From a checkpoint of a small mixture-of-experts model trained on Wikipedia.
Size: 10 layers, width 768, vocabulary 8192, 204M parameters.
Experts: 8 experts in each of 10 layers, 944 SwiGLU neurons an expert.
Training: a variant of SOAP for the experts, 370M tokens, 11295 steps.
Below are experts of layer 3 (counted from 0) of a mixture-of-experts language model. Rows are named router (the router's row for the expert), gate (a neuron's input weights, with its number), up (a neuron's input weights, with its number) and show model dimensions 384-415. Each number is 500 + 40 x the weight over its row's rms, rounded and kept within 0 to 999. Numbers have three digits each.
Before each expert's rows: "comes after" lists some tokens at least twice as common just before its tokens as in all text. This comes from a sample of Wikipedia text that the model never trained on. Tokens count by the router's weight.

# expert 3
comes after: "\n", ".", ")", "==", " =", " =="
router:461532410469503502477448520469594538582508539604486483461465502542445467588457537535507545460531
gate0:458464407489580480558547519575455512436557465473539529583478507520572464504534464511417462530533
up0:539492554520472515462488538451570497484488543529493463489540506423464578475475481534527446505516
gate1:522508537505459501484533555526522502463465499541478572471428470486460455478496488544517510498513
up1:488488443519545564504485475424385536549511527556468414561534525489521524491527523480472486436504
gate2:600548471462518466513481494481538528488525547498526574435424489449503509540504575478507525491486
up2:464555482549459547535526498568509528460522569461469425535489530474492448407433548425562478486524
gate3:453513529578508519607520488497480451509549519465544458568558502544442526559466516544525495540500
up3:411506534521519538509524465463466440518504499484483469561564485530453582537493511533522474487587
gate4:485504514569574433514512545511522501472497539512509511461497494545528503429544530480428549526507
up4:478474437551455446574469617483486503465544440519441497482446507483502447545483523522498433494415
gate5:502571513502559459466545448458501554492537437537462534508465450430490461482471493499520432562452
up5:548582530500551485529507452461529558483521541459474491508493457446399429477461444444484425508493
gate6:470545479540455427485424485582542534513464552543493462559486499477519454523504535513554499530436
up6:505521511492479529555602564493441535488526496506490501467563516536489445488522547475474520487462
gate7:505537495576555531491545533468437569502479531428507463511477476509520447493494530462504530422449
up7:517459473508540534521508445496470494496542511551529454522503506520508419567499522506493484504532
gate8:507437471457510548461573474504458427563519498461495481556439496463428437484502514477512587538499
up8:511448493464466474574533511391526452521532452448519420486481528541491446545466509488464518448549
gate9:415450423489517492515431485511554445485506523452510495461474540486456482525490474547407585526465
up9:485449446456533481496503443536489456456581501476435521494431472459482479522506475569480491476455
gate10:427466477597529487524504514542536382440450472483542479516523533484473593561519471545585501470542
up10:485479437549479512505529517498562510499478507441547422475543543532521510605511501582509416477491
gate11:538496482491506507489520523512496541525514538546572488528436475471511447508564552566538530508538
up11:540495470471515526470550573531507553522556483504548470537411471541463494443538532502577456518508
gate12:529430536499511538480504514472560529535509532534494439518444511481478537504522624457528494550438
up12:485589447528514528557440519477515518447506503542451484503543464547559448473485492524533409494543
gate13:523562517525480493500471469552495549515506507398474489377536545522535465465513552487457519448462
up13:531568569510491524504465458474543488485501478477567490449520452497503503618439482470504490467603
gate14:428563539528527542488487556442465517506505607482506549464585489563508522458512465503513517464548
up14:473490457529516528480477552537446513494517500539478488506539442546453474479483454517563424499470
gate15:435480470472542500625485486493509505586539469527451454531581597450446495531460458464531513533512
up15:536484499511499452466541541528497499546487517542546532519472524500551545495429531538513468505521
gate16:488346528469541531444475533584432505505564473477490488473509463528512447451493559513485583546411
up16:460549525495429583527521542445520501502458506516473470501489574538547632551438443482447485495527
gate17:515507508507495559468483512443492531457457444474548416542523530564566461491462558508495438492578
up17:423499400531557453428472512451500434507545481499509491522468479573490538460498529504488520506457
gate18:434458497476477525476473548507527460538499525567526552490503541499449438538578462501419474501508
up18:558506558512496503491511529527571498503464563536446515449450468523495454569560516499465462544541
gate19:524506505429528478557554590562442515528519532497503441555477519508509564508510545535444536434511
up19:513495540408585551501497502531472521523435460454458502499479515491517424490583506523467508447585
gate20:543510553551481547457422475478479464541472517500507460475473533526539502535508466480527456554512
up20:525537454588458507508511467506521498550442594493472473520563490529570534464459543520562527579472
gate21:520509500497476535485399546526480467476475479508496527521566457492465403518521494501456423537576
up21:434484476468524445408578485460517518501538538439468403561432518518529556435482430459509512505493
gate22:466477531527500528521549559450501441477509524429473488474475478505493473478497438491509506471512
up22:478481515503533505546487504461527454522549485459402510443507542502487504544486455529497473483501
gate23:467500504434383498477440502476456509518512482471522451496556490519521512499507479445535540551497
up23:476482552473457511483449477464495442520447514571481453431511467498528540491518449501583479499495
gate24:457505551459488500535434468489528506446474519588534557542501499487485506517479569513543523488526
up24:528487562498510517570424460467515569483492518573529516513495468461496481519491541537509509505498
gate25:502487534461468459501449430472440504477537475495489484528509508435483496482556546467463518489457
up25:459512495515531490469563536550509536481425563460541501546541571524397489469506442498476452446496
gate26:527524481482524451507463421583546489504451524522463454518424453461467549428521514499505445532493
up26:547493525566540532455508525427488509526515496494428528467482431555474407464483451531505482483472
gate27:492474545523591576464499537439504437474490589516482478487499442426492440514466576434467517523518
up27:523480436529449493450437503504483488478492473487487481470454484456536476474535407450529475584566
gate28:454462507447587456565492476471532491440537525502495459493552453530456493534589479515507431488520
up28:502459513487563480518475516491491498495526537577513479562486458559476526513505492487517474487562
gate29:474572491478536520511514513527582513468530518494541503494451500478477509537491501438522529425569
up29:519442541504459493482452495490497477515497502573512533541486609500518560529511461457563476472475
gate30:507508545522517469519540500547471609424471550506496548491509519463502440518527503544509494495508
up30:461468578538483513463511498408558472485451503459420575461522449481441445434528502489537462468557
gate31:521557550513553469475559483542448485558495439443496443488455550479535507531540482475471534549551
up31:558422475451445560483497467480576497495589530495493459399519518449519498536545479494549487535486
gate32:475510500446476493519543480527551476478578551503484487523561497541477492493542482457411552435476
up32:477525564521494488484503554498472486539473475514499487494450474492529478517421480503493461527497
gate33:601596468522531490525513450446562521476503527500430473508478474535454525466490457455454466451610
up33:371443587557429538446518486556465575544522452422462537543430501527455492489531528505512570548509
gate34:457535506523489516519446511427544497513525554448488496431512459455517457490477528495487483539581
up34:552524549480506528484481522603497478443551598505514461483444512559427540533482463497506538487477
gate35:500419526487403572480546512508508502458517518500476462503480437534491465472498438518475479452538
up35:443554510451517495501511422520480498548524486469514570445574490437496488521538552512484529560449
gate36:600545457480484462503520479552464489518505505462415485560551505456501518449504510496553540551468
up36:563487468467450501479560522491478575493527493440497442511498483511504585522522524491503529528509
gate37:459488515514536562459526473470494478537531458428550528469509475543496412509530547533533510509476
up37:449564518458484489568508502523491568478494532500438503520506495522526509472486476524472522497496
gate38:451500489497479475498431551564494511550537510522448514479482466527475431509534521456475469421545
up38:464489542479512470524489472517464570542533490464499465481532464540428521457543469490529538490517
gate39:471494476530476457466477462565453546560436546476482521484517499509491440428433436444466487417459
up39:495493526536510488441537500514466462506458507457547539531517551437485560529523473489516480530487
gate40:496499504484517449448505507529518466553490528599578472455490535506485496526566495545442500519478
up40:544503468514516467460528586586514514564515561569587525462506463497518545502531510426492530548546
gate41:533465505505529559416545502496502530485499502481466533554504513428543498486529554516472559485500
up41:495438474462430471550502514460527525557520483519490515479537502530520553484472474532457522475544
gate42:487488492557464486499533533419556486506470474479487456518531459477510448491471522499545529534399
up42:495511484467436511467463439571443521507550550503500531440480523516443490482566485519436504424572
gate43:482565520532486511501465513417539442477509543495441453507536535475498471489489502468441577496497
up43:492418503463516497459482413552539474501490425543502504445438505500499495488454508530526471580459
gate44:494503482404475515462431513460455530547464489485523478487556467529484442447428476607508534473466
up44:472534430514599573529491458474547470507482442480559497478514511499546518525490406453462546477507
gate45:507504460522508515483514524488482418536480545499462444494460446527513457467500469451527514442538
up45:508450471495532533473510482458539434562438497570433579548568521529488520577512554457508525513481
gate46:505501546446482470465532548497458422519505502532506442524468532471464503527460511534525496488454
up46:476475566451545499526457523501469473485512471542501494547509425567464476458439500517465487552521
gate47:543553421507490528525446492496451443492547462489459475596509432481503471486445467519476442484539
up47:540519535534574455510505552555536557542439479474450561571520516538490496485491398493473519503429
gate48:527529492514511512467567554492502525491602494534456516470491574578479502509487512440428503492531
up48:448523446444494496409518449508472527576428411388539587482560484540492538506492477479452526424575
gate49:528497532529443545519512536572441446448491518504384478572499517502490529513495489527450553487514
up49:474475462510545510517476485469548518526484558506537528508476571461468476536522493520508571539459
gate50:464538555529469467552486478431460482512550501489424508505442551527613520481480472438439480514479
up50:523468483511472533481477522491570472505444506547555467514591536539485438444500516533603482528513
gate51:474542510537505566533523516551525472560509432452444611577509513437499447420559500520430505471512
up51:469432473472517513580496531566509517539521468500466582492482447421501532456480428485416531487476
gate52:528474531516463521438554463550452504493528460543460466542555512447581511494500526471465457490521
up52:529555461469474502562550491515485526532520505482556563502537483502530501493512512493446488483525
gate53:552525463523513530490509529457488407477575569499512523504513530446477498439489468504545500449515
up53:518512385500498504486522486521522439475536499561513534471469509472464497420506492534542495502518
gate54:521543523476542462501529471484535514485528478483474513506486478510484429494507444511508507498498
up54:522576530462505469549475466517532531536505505525507517517479474513520480426516480478456554462520
gate55:560547517500424501548484468525583494510487497578500452553455484512495533473522516481462566512501
up55:461531554577498520533496470517473501550512532555463528483494527576498562488447535539513517525494
gate56:547531518518494506419457530563526453495508488481449494527433534471484439527487452573452460456484
up56:489534562511413504396455494504545490492468498503473490534475496459522492549503464525497475461526
gate57:524493477547464509557482498452494509491505543554438517523504408520461535479480485437535543517533
up57:503504495491561555489489474540521486546484558544605440485513451534474508536557507538504439533527
gate58:452538475475510450454463539515516510489461444529487518472543517497449540513588494471522505537511
up58:566475492534489505474484542544592533492501452563449465514514523525559538492507509485565514418477
gate59:470496476474527573495551466505525570507511560554510543557481479524517553470474509436370469453466
up59:545451501470500518573527476513516605473559529568494494486439540556466478527451505445464475481482

# expert 7
comes after: " |", "|", ")", ";", "%", " —"
router:428541490493549493560521440454396540444477545481419563493532513473506469542514435392506502549471
gate0:495511456555480488487504492486535514493507490579470519566515535469473542544501500526473502473491
up0:552463496576437489520540533457566535485483549524459522553529500526490515475463508523486532445465
gate1:570506472548486488515489555470537507498505449570590451450499500553547495443462505544483526520454
up1:410401543556524499495520525477397443508531477453464488512524523517455511510509506427538513518457
gate2:494482432450488564492481488441579475556451524570485523542542498507482491451481455479466545515455
up2:456512552524444481458484462492468488567579496459473489478472458470566506464590522539509525512552
gate3:487489476482428515483457539448469551495481514478473448515544478415475520465508571583498475445488
up3:506494541484488514536510521419485558507485503460490483446513510510542485471452493470500507544547
gate4:486529503527506524595527504480515449571490481534541401480530456521491561530522478519508483519522
up4:486537535460554517446535489487523475453446581481455551471456513470525505449448438477511499455532
gate5:502486506535471510488484464505407467563527477489501452549528514523555454544480486411427601445515
up5:468480495513506511501558564512483538474492545509513405554472547516569505399497533474460539556507
gate6:529518567433529491468472404438433492499562502538476481505466459497470581516443516507562479556540
up6:469441464539493568530466549531542506464536549441592431505587517489487453482506497526553502494471
gate7:481530503549552463512554502536513492517519442471504476536555523523494545527477510501574458499454
up7:459512476497536486510431537501558462413482486515471476574558538533551489483432512582504435595521
gate8:459488468564499552509567503515459471460484451403438488502524470470553541420496512437425511562486
up8:547496482528443535515492530562467486447519442481553513489487518471437458531455533449479474495521
gate9:475510541491549493488486497546462518455474442436475540508498475478492540461508493508540492492473
up9:503469507467457514494559527491553522552543550550546470520510547426529493518518465445492520534512
gate10:589490547525506513498572462484481540433552508506454469500446525493491506458508509502483467520555
up10:472450445487541536532437520505387556499566408563512522517495486441518497469519519562501443535418
gate11:494472469505494523474518510426475522507479604508496540482505498435569515460452460553541505482448
up11:535538447479568511574506531552507484485472394516479474475476442542487473507496574465495514458488
gate12:406520499457472457491480588478484451488453505509515500507471436464453497546390497539564482502563
up12:478490534501536523457492541488523455496479501515504527526520472456529548489432455440505508478528
gate13:390504545520494563526459538488482484524506572530476482536569480514584552473471497529533559495531
up13:538492427504488466477563445477510520511513493519501502467435471452399442517512493486521433470498
gate14:470583587456535536434449416513502555526576518454572533499548533465530565416464503473476494482513
up14:508475441571512481503492495527496483470454436625500428509484491563505476534500507517553535582506
gate15:552514490517545523530426522525508512542494449528451517445508528495512535591552483459471530526510
up15:519507503542482564533549472532564565484458470574484484490528469476559499473509530489479554425537
gate16:466495531468558539496568504508464499465493526503534469504509546452491498516494459465470581481536
up16:582455506524531541516471580438511423423533502507548492466515493525497509509587459524401579481563
gate17:525501480516370428497491468455591511531478567467518510399570566529434509452523498569480469549434
up17:462487500485573511522496500542478463519483495429493514483478527469489469514490523591507464529471
gate18:429513460531444590513493492532509479394530450473516484486548505520507476450501491552451522505508
up18:545452470463560443504521458481480491501477597511507536521472546445515481536544527432463482511498
gate19:507497532609531447485477448513521486478492542546474449550497574489487498461456501577485542499491
up19:511486504522488533463445499492488422524504466499518501464463519477555514519500502452570554546458
gate20:501480491503522485548484528594543472562515466489440513431563483517535506555492528497520505463516
up20:454434520491460578554493500595573464526496508477467473480511508498508473578490488529528519432480
gate21:449466401525484433478536494540454573451529513572445464556456511505475534526437453506444565481527
up21:465446431498457409417516452493461624489555516554466477538403522493481528502442490499473544483528
gate22:516536484444517521496490520496489475528500496470438440453519518503474471481518500483476501501580
up22:429486521499525510483507516498459513469471479521526508525473453525529556503558462485528513421394
gate23:533483462439467520489497568558500483610515557449478475524478491454548528498439574543557493501567
up23:505536537496492494533455518544499560411478465509509498519455517517559562494548568499495514530452
gate24:517559493478496484541474425448525440532483430512535546446489627491430475529508521503509537560544
up24:451546521509499533423545498471481526522452532495432447489503498542495469496507552471440429528519
gate25:463445547523584492508486599457437435517412542534399470420473515515561451518420521535528561494585
up25:464502520471491485486510514464525510528552528513420492445524557549434447398517511532514540498564
gate26:562543410404552537556482445471520572447530518423449557443568572536440503463500522397531512509503
up26:384440526542404538492482537469487473486458472551552502543442465488515545516524493504460518478551
gate27:462471508531469514492464514455510431547543492501449496546514455389469586493534497508543536573495
up27:506470485551483414482515477520390448517535557481491535537513480537489482542533487484510464468466
gate28:480392429385540486458539464488457495497453441531524572546434433497477465518492513473464592550490
up28:493562462504470505502487505527479539461502476442515542463479450494503516446514570505453566494380
gate29:494445475550423474414510492516555548538519467550534542495498486498469567503486538437528508494439
up29:504479539487525475467451527490555439510524471494512560558564461585463535568594533594516499495430
gate30:474507445516538553504488483474532472502496520551556450541541488488478532494500551552525472483487
up30:413474490510528462521475530456558465460520488461563479535527479460512516472497498559558565551482
gate31:507439465482542526478479473499500449499468556505456521475459422481445550466581540537451496491486
up31:503437504521450540502529568504507507522492507485498533576460573545522495524428585547391516496497
gate32:472463450434455481438506527480489508501594505492494471480495518540437507447517450479487507440428
up32:503494538513446568492663401507482526505528536539503511521434534526500509450516483537508488479464
gate33:491514551456462508492515386462542481430564479506557541598483493497477490550418484504556403502447
up33:516574524429491559558429458505494539571500515520460499471496492453532527520466460414504536493513
gate34:483500525568491442419541561468471588503552485467463512422578455524528523472433475493551475529574
up34:433467546498549564406500480406477503490576533531455523449509489538517420449533477510557523483546
gate35:466505500541488525440463563540551519514498494491468553517575499396486515464460482504520465501459
up35:529538459515507453565506478549535459451507422553494510411484508510479559517565497546518519511531
gate36:356485556546573419430492457566467466451516454523536497524501496447466418490531458568507526422512
up36:539493487538477545555487497549539531484549442457497469442519491514556502433463561464480512598485
gate37:523454495482527537556528461489468521516492539441511549448501486536534499553447451478529590493524
up37:518539474479505461492459512555476529502499506498569505523528525516446553516502508505516507515525
gate38:501472519567518518471495445499518579450539556544472451537552497491505438491523536545436514520549
up38:541513404579527473497478498485467471532447472416534487447466501432536569521472491432564555458429
gate39:479542495543526482496559482550430510481503470504533511576542530473427380468487490494496479425492
up39:552495544548562486519453446482569526506498574530456473481541500436520481414498542481483510470482
gate40:563513528516443486457509446519477502533478492558437466525555449476545510550470505469508528520506
up40:475497486473521504564500508445470519446494469416500479452446528544422516537493513504500447455523
gate41:486478496508487493534523532388495483446461463538458464506447524557523576436530497478521419479512
up41:436478521584438538585522472510527535482452469517504495474516436527515578460528510487533478476515
gate42:460496521407531474455510523464517455524497519535475539442509533485487535478477495569487478467537
up42:500538601568530513470450467530489521406460528558476515440484476435474509518425450518480467536540
gate43:515444461476453551518509566463481498485500445496447540557515453431557583551421487459459534503487
up43:477532456520554559523500487486483459457483492510507449433455486515502434465588469500566495438538
gate44:506430443461530482552505506505562472471583437498575566416479516447427473566550478504486500503483
up44:488548543558501493453522499523405478459429535525503527539473468452486544523487493482510508479559
gate45:567564491504496470467568467498451540464461556486545468498548504499451517486541537507552476498502
up45:445506548495522474499488491561539433539516481476491489516511506421544510536447429491471523565470
gate46:525536489516455517531538524473472537473510480486509540506490445523430489524471440412449560497470
up46:512453550461509543488451501526521491587476557455454441471538476429440533388527512481497501598542
gate47:512480533502518465508428469544495500455456503458468600531496515449414542525437442445480466515509
up47:481523560509523500491542459500498527541484496506455540443505458501477479553522528507460537575616
gate48:454432593503474581441516575586544391506512514482473462497547477468528510512498490520507489470509
up48:502535400458476422604466448408499562575422507516511494508499481469491469460523532472461547473478
gate49:522469463558520518456469503523445489541548475566487532535529554574472473463490514491503465568504
up49:491497593477462563502540510473480554531491544505443484498598541495497507546501495507562522473506
gate50:517558506493564538484539569563494482573458517469405468463492448467481462433485518492542503478478
up50:532489454526467504509490448486461522466537535596502495535476489444485563542446507555514507528543
gate51:550437532463487526521443475564564549496473546516551522573491487464506490549458489518421545479438
up51:493503463445464510461460442520494520545510518537537570485449489597464608556501511582520526457496
gate52:543436491456513521519502504461543534493433488501533518476473436490450479559508453467472527450501
up52:566460481461493522500520497445528460479430493557506571465483475556483513494440493465428546474523
gate53:514513438463471499472428446567523447482511435450500454507528516519527505534480493485495497507507
up53:413539512509584494516508483458498517473436546582567506461522518514474490454469575462556525418416
gate54:503475500548539456449452477510412532437457497445533504456505442522560519532531499505483533517473
up54:477468489483500498515483548505464473455515531501557496496497458459500485526515461484460516489540
gate55:560471518468470549486437435587458505451472521524431518562515487470496574552483430447531450495401
up55:504470503590490574564529585479475517497574494542469493510530545524506519554466537535409557504480
gate56:496484441570490447560494465509462517513400474521551508526469538569527419480506503568453496508551
up56:510481465561501409473486491525529517466506482548580491522519510594537475449529461513458503488524
gate57:488483525511506470470543483593484500517472492546510457469473531495579494516448463541417479544482
up57:517467551447508500561514478537453528507509440516489525419541484510462514492557507486509522537528
gate58:466551413470487463513520516451516489460450521500514567467543498466529551532501558558495470461520
up58:486546423484536454508518520503580511504505483502491581458515441527485533533426554512442486462552
gate59:572504496479488476519487522614446491516527466514496499465458486550448512484497526449533500499546
up59:485489579462468488510494535498493478456458476529476500420513439526513472418433501489522487475479

# expert 2
comes after: " ", "1", "2", "0", "9", "8"
router:466545493558522447510558430524549537522459576537465494512497528466447514496477483470506489473560
gate0:490436488486507493479471498477491567462518558487467509495396458515479464505511630451561388492497
up0:539498504512477404538544544522525496494554508470536468505472484497494500497454552464444455451527
gate1:470465551507451487438525512509557492469499460531460465518500527496570490445564549527519494480507
up1:519472541501473558537497470534522489520482434466517482546482515408550495508491518517482521516558
gate2:546478469474490479493554555535487491471408499537483493486511541499477516555532566476533526554515
up2:533414545551540475473554597513517485499437531424513503548486501418497479559514480560538498527562
gate3:511431518473588457550533473445503512540427438473520484566509432485449515553496459479513541487513
up3:440536509426608470513521561547384488452519540438517479486580440522540514559501471505534517454544
gate4:519490493492526430542476568510556461465523469550467514435541462460539574512583499518472513464534
up4:505485397514537572518460517499490501456497479528506526595512479563497491507465533475484457543517
gate5:483484601516503549484485482559569489518532455547537442556517461517530487555458531474515500513515
up5:542484491440509381526526442506473509451452548392511591495470440520505437441466470416536556493547
gate6:526470532506550441453511494454496458609535476528514442500516428519459515550479460485526497440541
up6:481476598473480495488550523464536535621508566592507402487486478501471472573539522540519540474548
gate7:517518513524490496599563598511479497487426444475581437534481511449517419529554499466512475513489
up7:494501555507543480590461510485498471559564535445496541487509530510510509479480558577497460502530
gate8:499523516550451470483467401528506458533468470518506512513553450488458530442524585517452538600563
up8:557558496444566495466486548473516533497484513482445416509467499437545489479502460554504418455454
gate9:456497542471511438547542499521512514476408504594541532555479517480562450540535458546542539457512
up9:554506485498497488480519484517516538510497479514489505528493537438532507467521477514550542537485
gate10:477554488563444464530490537509502468538505509495502524484509457442432515511441522499500449572475
up10:446465480407473559478429510524526516509497454489497484466543504497485487445552518443434591458513
gate11:569460520497397488523505538511479462494492503523521439485510450499502525524455532429499420501511
up11:429483452484517563482486544463536427534500522527536443489474479517497450512477550595513512530460
gate12:484480494528498521466459447512554493582493477536510524547538540497550505491566537427467511538581
up12:493498452572553464435510486477522524467496524478508461494597528570425472497458470516519488477479
gate13:502455446559499555517435527453451457468478470487486551513443494512473468435486461494487571425492
up13:481496535466561471428593496514488582507441513434502523538514482522464476544506526539439483495511
gate14:442495402524518495528468460587580502447456526537513562499527455502501507498472528532525501520584
up14:529461565509488532533463477473449408485514429463530485469567475519525506518470537539473563482520
gate15:489511497442504554529520479490488471541497427565410535526502477568413504525536566407459583459452
up15:540611437492472501504452583574497400469470409555465483538490528489573514505460592460497573500452
gate16:507496467506422519488559556487442461524454489499556516512541456527457525588470430471624474497483
up16:529486512442525550524450465525569429484466518572494576528550487556498562522426478451450545494497
gate17:485463501536532461529505546470457475544498495468540515491438540493434492429427489522542531479455
up17:552478502463545436567436501436506465438462537523490526535479467556575567539515528506482491488483
gate18:553483490511494523503513517520464543517499522464525498549466458512518569615483490429545504491555
up18:560497474493455489536568578483439500565468544419472495556445501591496460548452522480513528538485
gate19:497519529542495514523609567518492497507448442490622469489491481502460534562576501524461499518463
up19:510405466461475456442419478460470481479515553528438534502513475532478444441489484457525505483539
gate20:521454572526571486461447515521494511466454520437560451537549448576467533478529534410515540524520
up20:546562464465571531474576511475556525538526466467468509482493451410512522513441479547471517437451
gate21:475550535493539559484473518518451522490503473439481564472500490532509474509511457461492404524593
up21:480545510517517512513493516474491532499551436514500561494453533553523433526524475506536470556555
gate22:488522511450483504543538526473534533493500566570402582533558485528475468533494474551529524516422
up22:566493508510484548539459504544502565479617509423488548531510565523528552581486524513482461451548
gate23:576540559561422485520477563528520537491489510467497539514444466496534529424483548450478533543445
up23:491449524512508486457485420537485468494476464464509502508476525512513467517416548387506543468494
gate24:530451472485543479464526512554488505489542538560529433487475417416492519498419437470505473482533
up24:479571501495514502461479520538481465482515425448434546440484449529454549549534504525446538524493
gate25:438541516525521447512458575526514537489489576470539443536513515481487501452470513514603469537528
up25:470578541575512456443503517572525555528521535546526476514484531496503488444452535540621539513558
gate26:574515555498501503546509516557554489567562488523438498472517545505479446452431442458474448464506
up26:440533445528545554531512499478506521452499455515590486518485499484553591532468488469465438564435
gate27:573469448480529456457519493442559483473478446462450556554493434522559502477459472500503529519610
up27:485560492573554466464534538443449470502533512524454480511523471405509489519494489438513536518595
gate28:488555557483492452491550518561493440544439471486534490449484521561512492571533535483550409550574
up28:473537533444527445492448504470540469503543563488487549512483568485546555493493457522510550498572
gate29:475543538507481478440468518502494531520496474524503529453568533509470466518550525458445568477540
up29:511528490571494523581503447446518487564553500507479459546487467524434523551513491484513472443454
gate30:562497471435533449503551467527520535530547534508496566475447444457469540524513523545464506560472
up30:423556492467489498552503542494473490502424471520537467511522525525578455542489506444537446447553
gate31:488434479494461478489461515466478475527497501477462550458501514559509510522453569508454494495462
up31:561519426524464505493552527542489513468513456449509564481509440518557524485526502515568544508557
gate32:442557528556479439558488412405494439406461561416478495510534478536534552526547485552466488504522
up32:580436459491544489454513542492451515547567425506538537506517550511466478433476495514554510479445
gate33:446535538493534484454492539610485503500460482460438456497549583539450477430457569468489523447513
up33:474582559534498465407569573465497480525454516501496480578548512578488529499466461540505535479476
gate34:505487508520525510557560508449498539522522521522466484445497416439570456462491519473443494488449
up34:413577505563449509477482541498523483493467513539429480542536471506599504481578570486495490490409
gate35:525569541476556566555544545447471443440538536583553467460499480563522439513519517485543531535518
up35:523446475533389496430442498523450506519523488476514536552590488459455525572503478496528497467547
gate36:454476456442488488549499464484486499461494574528509473504464503538522541484532485493456494526499
up36:497499504509521504490480529500621494509471417476492548512540463485501502433472593544556526495511
gate37:547516494464524449499489550543526389508488440470511492549525464524520474512480578476504409503481
up37:458432479507449524493482515599536553499456533479474589515489518444453517492450418568518527455546
gate38:450470510494484498532555542478449481442505505537557474507516531472563470473484506472496431521548
up38:436508506483532508553586527482408516433493516514553482500523518480521482518471489456480477476543
gate39:436490494457518432549416526475483480514522478481392492474478534538537450470543520514498588500537
up39:428508492464524516479461517573459481585515461458408523504511526467468493419496510523556542446507
gate40:453509471450523518520500518467421518420516510464536400495540517487473538490551551510441506530479
up40:515543433476542536572497507511494473424528498468519487430512527468512493507532587468461540505522
gate41:485479520509509531450505474462505506533446486484518449544482498436531475531550477520490554487508
up41:517489500506545496484520539512497395553539479557478545463464449503600523536495510462520465564483
gate42:481416554464530460540468517553427508478545471484504496474518517521493552508535547481433431482463
up42:499488514460463500449420505477515518466502407506490491451494520471519528553543487527443517420468
gate43:439507516498474499518520517478486582507504465561576485488475511451446463514497550399467450484463
up43:497541457475541504544482540525504541444487487484538518522488476454470443520462437465404525484473
gate44:482474559467535472530527454507423550488587473456468453567481522509458505409503487575509504533474
up44:514485529428462481494546575467516542492466488381394552505563466519489480587467471476513493495462
gate45:470514487510435486503450494398518524437545525480537532487501584453489477477450490531385499520487
up45:512476534431505503588585500552479505505480536517491485488504450486430519533553516468588413477470
gate46:494465456492473465486473503576503544531526510434512489468523475539478530586538527427452477516526
up46:508539472536500448455529486466520454593549501514498465478578485473535464491477450542509498565491
gate47:456450536455534464409523545455517495569456553477551490516527455519550450544505484451494475510526
up47:547531459394583443488460509518500481510413466419547479435473582466492441523474473450527452463527
gate48:541518468522550553488549528487505523549470448495497438525496543570503508486504543546527501542518
up48:530516499542582501468488496492578531475543440470520525548490475558512547435477496530468543530463
gate49:559518481497506539455552548448469477515523493487480499511530496461565473464500484488384415472472
up49:446459507468471469478485408558572490473518467574501470464489457512487462484507513564524538485533
gate50:457445490480529487561476531520491495455555504461507504544549511589453502536521460458428474530505
up50:478510547470527484534479579516510516526509493492539505508522413532501491519579539501524489496483
gate51:451593482554639505418465495514535524519453472522449483566386449427504528535572505427490581527563
up51:426606519487551531464523517470467533550475528495491470598423421400463512529529493431489564483539
gate52:443512524565442481505536530442491513496449504488468539539524453516487447518556534510512513584528
up52:571501514579498478558557552493472580462466493530547487534515480476484529561552459539448496600470
gate53:533527532462481510491478456559528441503563451521473496538541457495493496509460532543518445439540
up53:434520483468483471537480462503532507498465548449535530473490586496489506542601499513483535543453
gate54:508455540526612590494526442491508534462538474504509514397534510521505508511471543499549501446479
up54:475501546491558594519515467522542498562495469525485496445497559514487525536534501483534494488513
gate55:457497451468506448480550437610487412488478521539531465657546543506498503639525529443430476574523
up55:525505501523544517477565577510524500478480520520478482564470462480442481417395526511488513428456
gate56:446498484488467498512577510497450546454490461462431465492521492424552557472513486555489531607399
up56:388518448517526472499500479455499471505510451471503505482525455474506435473464532433494536582503
gate57:450500485527520482506477502477534510498425592488571441552511531538469534472497527524497543480456
up57:547429525472438508450495469498430473494433469490479553427432475499506460509560511524516469578479
gate58:502511500502491468516555486453515526500506458526556487527505549481537477445419525544529505475469
up58:534456480463542500554568465554477461510504490535483472453436519510517422493576418484535544491522
gate59:531523455515546528537500510502516506493526446491465482532491469527448573470502521508390448451548
up59:451488421422476484569501504530461520579426536540489504472475456447523491526509497506524508499476